config = dict(
    n_layer=10,
    experts_per_token=8,
    d_shared_expert=64,
    balance_bias=False,
    shared_expert_gate=True,
    init_std_router=0.0108,
    vocab_size=19667,
    norm='rmsnorm',
    optimizer='adamw',
    lr=0.0034,
    beta1=0.9,
    steps=6496,
    dataset='wikipedia_en',
)
Below are experts of layer 6 (counted from 0) of a mixture-of-experts language model. Rows are named router (the router's row for the expert) and show model dimensions 0-191. Each number is 128 + 32 x the weight over its row's rms, rounded and kept within 0 to 255. Numbers have three digits each.
After each expert's rows: "mostly gets" lists some tokens that are sent to it at least half of the time; "comes before" lists some tokens at least twice as common just after its tokens as in all text. This comes from a sample of Wikipedia text that the model never trained on. Tokens count by the router's weight.

# expert 57
router:133124092075119071156138184136109109115100150083233146137111121181106105131080139085116138148069152072098104131158141117158057066136140124108122129094113143129155116117119094195131107067112140114099122123155072097161122084133128149119136090108166071130095118094116097120079137147149156145133107165068141057158155163164133155166168143127137118169140093109136168083134196138122058142126175111200072095132099180158117157094130120088080135119143214129117117126115103078094156116133073128132128152124174117114180173113148174144075090161110137077089129123096149082129188130115126119
mostly gets: " based", " built", "ep", " directed", " opened", " FW"
comes before: " |", "-", " by", " on", "5", "7"

# expert 125
router:086082136120116063118159143167112120127111126125203125120153097177121139098067143091098110187092124058144047077148100116111093121148135077082160144136078132138139150123187119135151138109122188128099154121172062084082163178070124181142155081095126127113176130128117106092132162087127185193102135123114125079060143215111135159154122109134131134116167112090133146126118172133102066074100199166107082138075148140138088219130149111135129136081098121147162121106150124124120161166123141099143124171144132179067190125157144167113117128112136108083122126142111134092128128149102111111
mostly gets: "s.", ".", ").", " ==", "es.", "ed."
comes before: "\n", " The", " In", " He", " It", " This"

# expert 83
router:141143126137125000125189175149096103110140089132191109142166114105130132095062129109133138161090153080105141135113136120203071171154128137105136200142061126145148130119119124151194155121116143086111143101139098097130112126118125171135145178133146068110118182122124145103067159147166151155109134122085085079108155225134132121139128076066172080137170102140156133091109125111105077177088111113171150093163079142163103157148095148118088143130119162094130094129128081099159174153166131079091124109082102126085128161133186135113104123133180107099116092105144130143134168126090128131
mostly gets: " language", "ics", "s\"", "ization", "ities", "ible"
comes before: " and", " in", " of", ".", " to", " with"

# expert 79
router:123075111145074033115119148139116137109137109172191166163144168175099125164075139121119157106115149062118116131164113093117094121107140098102154172172144110097119110145125170102160119099126168132033122131128093075125184172096095166146106097093153081089131182158154076062086064161158172202127103108141112018137126134117113145156085112152105090135144135113123126123149154139113117137131132114155071116185111165191125140077137133143089130134169144113100107117154146107142141139118148122149127126105137152059139103164184117153084085124105148151100160137080149161079152135074150063
mostly gets: " JPL", " MPC", " ·", "°E", " Family:", " ±%"
comes before: "|", " |", "\n", " ", " 0", " —"

# expert 103
router:145104138183148085142145153142112086090041126132162183164131143153125167088116117091176128175077132082119127146138166105098111094158093126149106136147093135213118149104172123179170160112132175099086158116123089107127115093075145144129162120096125106164133155084159115116110107132114193131089130134133115027150128144185113167163125079119122111106159109069152119131102127157118064136095164070227062128168078164132136157090103121091139152084062137105116124086148126069102198133072106111142140103137141141100128186126149130058124125110081130114116121120130115095123169100083132110
mostly gets: " pre", " L;", " Fort", " W;", " Position:", " D;"
comes before: "\n", " ", " —", " 6", " 4", " 1"

# expert 72
router:130067143133064090124148147116115139111081091139160147120164125166141144112136133171086174107086163069126123167181152126076107123120162112106148164152139116090149134139108094124114120066101198153092171161119121073132154102093119164113136107118171094127117148121191113089132146102134172193142109154104084052134180162154147138177052130171156159114129113152101135083110111111106092172089143094202076101162146167153079188080175113113030104135163140124114114110156071075146144130147113144102163096093199133113132169110122123112138078166115157096102140163103088147127113147117135063
mostly gets: " 0", " ", "–9", "*", "–19", "–1"
comes before: " |", "4", "5", "6", "3", "2"

# expert 91
router:098137136123125068130128160077134118126084098156188184177130095145092158107075182150133167155102120122126123114081087108170155143110112082081142117121085086166117138156140159130113133039086182159021101169161154123084172149078089151172145148135157120106160158108098124122096095144186116111142114111107072053181133155147163192121059137124094074117104120172115138139119143160152096166061138102211141125139148164117073160143126142101065119122144135137150084068089095108135124145152149101122077129145167176103114147154125176120126101135108128081117164114146135121181142126109131114
mostly gets: "°N", " At", " Location:", " mi)", " MPC", " within"
comes before: " the", "|", " •", " New", " age", " population"

# expert 89
router:102113135143142071127105183179163095080073129125176174108115120134119170082083129143111094125105104107134106112106097178123144136117104097086208113155125106178149176123151122106125112067102127150074115126160113099125112115126120190143122125153141064133162135103143132128097077112174114165077127125190098068152208164120159179155135075132160087082128094147106128102102115158152100147157135096203065140114131162179091139146134155088086090112163113188144078100124100053107168187146125092142075086102176116112173152130156149083086104177108154087130134146109161172137130155130171092
mostly gets: " Royal", " Country:", " JPL", " MPC", " Phylum:", " working"
comes before: " |", " the", " New", " United", " South", " England"

# expert 8
router:099071128121120092109127147168093100129147115085145088120134149109115126110135101042081132124140146099131076151083125136130121117119091094112163102086112122155191152134152132154165068071090168136000105147141117102101081122119126186106121119104156066075087189151110092090072150117098098107110121130172072122130164146129154129119090128185154141117159139141139100125107123185114113173119155069179100094086112143138138160136123154117149112100118191052100179139121131098141127067176100060169107145141153160078184153106122131187154077118198132114115149126089129123136124130133154109
mostly gets: " where", " While", " When", "\n", "Although", " 2025,"
comes before: "-", "\n", "The", "In", "==", "|"

# expert 16
router:107078153125113080135130213140106117090086128128182101165143149080127091126026133111167171188107151096100139165092155151186116076137113115082118129156134128156148116169152146108170136068058128088094169180131116090147195116085134197153139121136140095160160162102133081114102124084136167181166076166127105045119157130133069153162129072154134077106139097115100100084144141137131081183064127132147143138142108139129117130123105122104079088087116194134113132104139149114101163105114104073108114091108155164120148168166193108125125111140155122151082128108136131088141158166123166091
mostly gets: " there", " age", " area", " home", " There", " period"
comes before: " of", " |", " in", " and", " to", "."

# expert 22
router:119112134128115064152156168121074075182154121124200124148145128146093100121107109105172140138141144091140060126083158086105058136131090061155098123108150102114144108120127136122125133099124133163068140105152145058157142103112119199166155118149137159052162207132137133095078133132133138196099083135129094084146158133109123135089101077141148086149163113106138134092099115118167090130164149122164150131123057207119108182183142173082086119089137165152147162081120119107098105173155119149118139142091111117059091121155175169136128134110124126103079142142117158094129198142117140033
mostly gets: "Personal", "|---|---|---|---|---|---|", "|---|---|---|---|", " Binomial", " birth:", "|---|---|---|---|---|"
comes before: "\n", ":", " ==", "==", " by:", " is"

# expert 49
router:059111161098135115122118150134051138089084181089176158115144148102110145158120113133166127173122163127154125120126141080165091094175108096116134113192091122146123077145184118159196124099090142116035084109128121033108134145093146186141145099101166120145129132057138145096130151149135127208136113169185115093088143164140103122117138103140072132147129105127129165101095140115129130161115174098171123080151061172192089149076098106164099074114083169085100181134152143140129154148116066117096081106091143191125121142139130156089111105157127105120121117102105118134134178160074118094
mostly gets: " left", " back", " right", " pro", " moved", " run"
comes before: " to", " in", " by", " on", " from", " for"

# expert 113
router:154080131117084077135110188126122092084126115128197147096116137118145101123053146102107137221092113061146081145099179132140141068150116096149136137168116139158116106126122122141161155047140126137100158094135145097114159138089083176172136116113137101127100166136115090095097133170176178126143159077087120074168121174169119172191166119171142110131150060156115120105110135086064116166156126126152098115121089145139107146062144083120099098142066187141153133123165127108118129127167122074177112131090142096059097178185138122091134145148129146100164188138156134138170111101074103092
mostly gets: " (born", " (a", " (Japanese:", " (the", "\";", " Years:"
comes before: ")", "),", ").", "-", ");", "|"

# expert 97
router:069103145132117077082148188132076115140098111123255167134099141123126155169064153096113126173108113090147113118076083107118102092116104151096128110121119102158125114136099076160149178092118189131107079167133093082124115126117119195130107116102189066127126120142161101113106150135144162170137080187118110090127152170131133176122104060137156133108197122111121101106130126121068095155130124122183104126163095135205079166144103098118106105133129143110129152082162152109104178158144151100135140125118167103062206206160146081110117113148088143126156125137139144115112162167128158073
mostly gets: "o", "co", "ino", " League", " ITA", "ano"
comes before: " |", ";", ":", "\n ", " /", ")"

# expert 121
router:112107110094135093158146157165117107126108121127183132138180140148112158087091151075109160141111143003145064175093101121100113115143148113097141163117107145165180133066147137140132148115149177125087167131111045065094152182124120160144148126103181110164135110150141119105138108072142144202089127113095130084112123176131063176182154107138167058118179151072139139121085136109066062153142165096144044137134107179146140170074119135157121160112138106144157120113145084144118177142123087088163102112128132167106153176146150152119089130153108137099070151134129168104111079129113131120
mostly gets: "s.", ").", "ed.", "\".", ".\"", "ing."
comes before: "\n", " The", " In", " He", " It", "-"

# expert 35
router:095076131162113104145104157133099129138127121151206127164129128150155092135104124142136143171147131072133066087070155075141093092105152067141110132119150083166180103146143117152122154138110139123013132125162130110137068103089131172203159142093178137145122186106141072098137144148118108179067110136127097114133134140181153174134123122099154089116112134170108105144074189125138131140128108041186122120168100173099127155149149153121104106095113096131192094082148129114159120089165161145131104109149139124082077149131168147088112074105133119052130176123073130132200148117095085087
mostly gets: " Born:", " Country:", "s===", " footballer", " birth:", " Died:"
comes before: "\n", " ", " a", " is", " (born", " American"

# expert 38
router:141110136085069112104090168132138121120169118101184126169139157142137102105119102120103179141093133097140036078133138127152093117160102136155130137144129149109126113106181100143176163112158155139122176136167097076122089128093123171123166104084176041118132135164113110069091133145144151180117144168092100112150156118138144154176130098175120141127168097119165152059129165143097031140140111086206106104084132159153069188083139033074052109130158157137108139117139087119126140121130088127110107104099169103141189183096152130095127106161129140081124142169072136137163158156133109101
mostly gets: " (197", " (198", "–200", "–199", " (196", " (19"
comes before: " |", "),", "4", "6", "7", "1"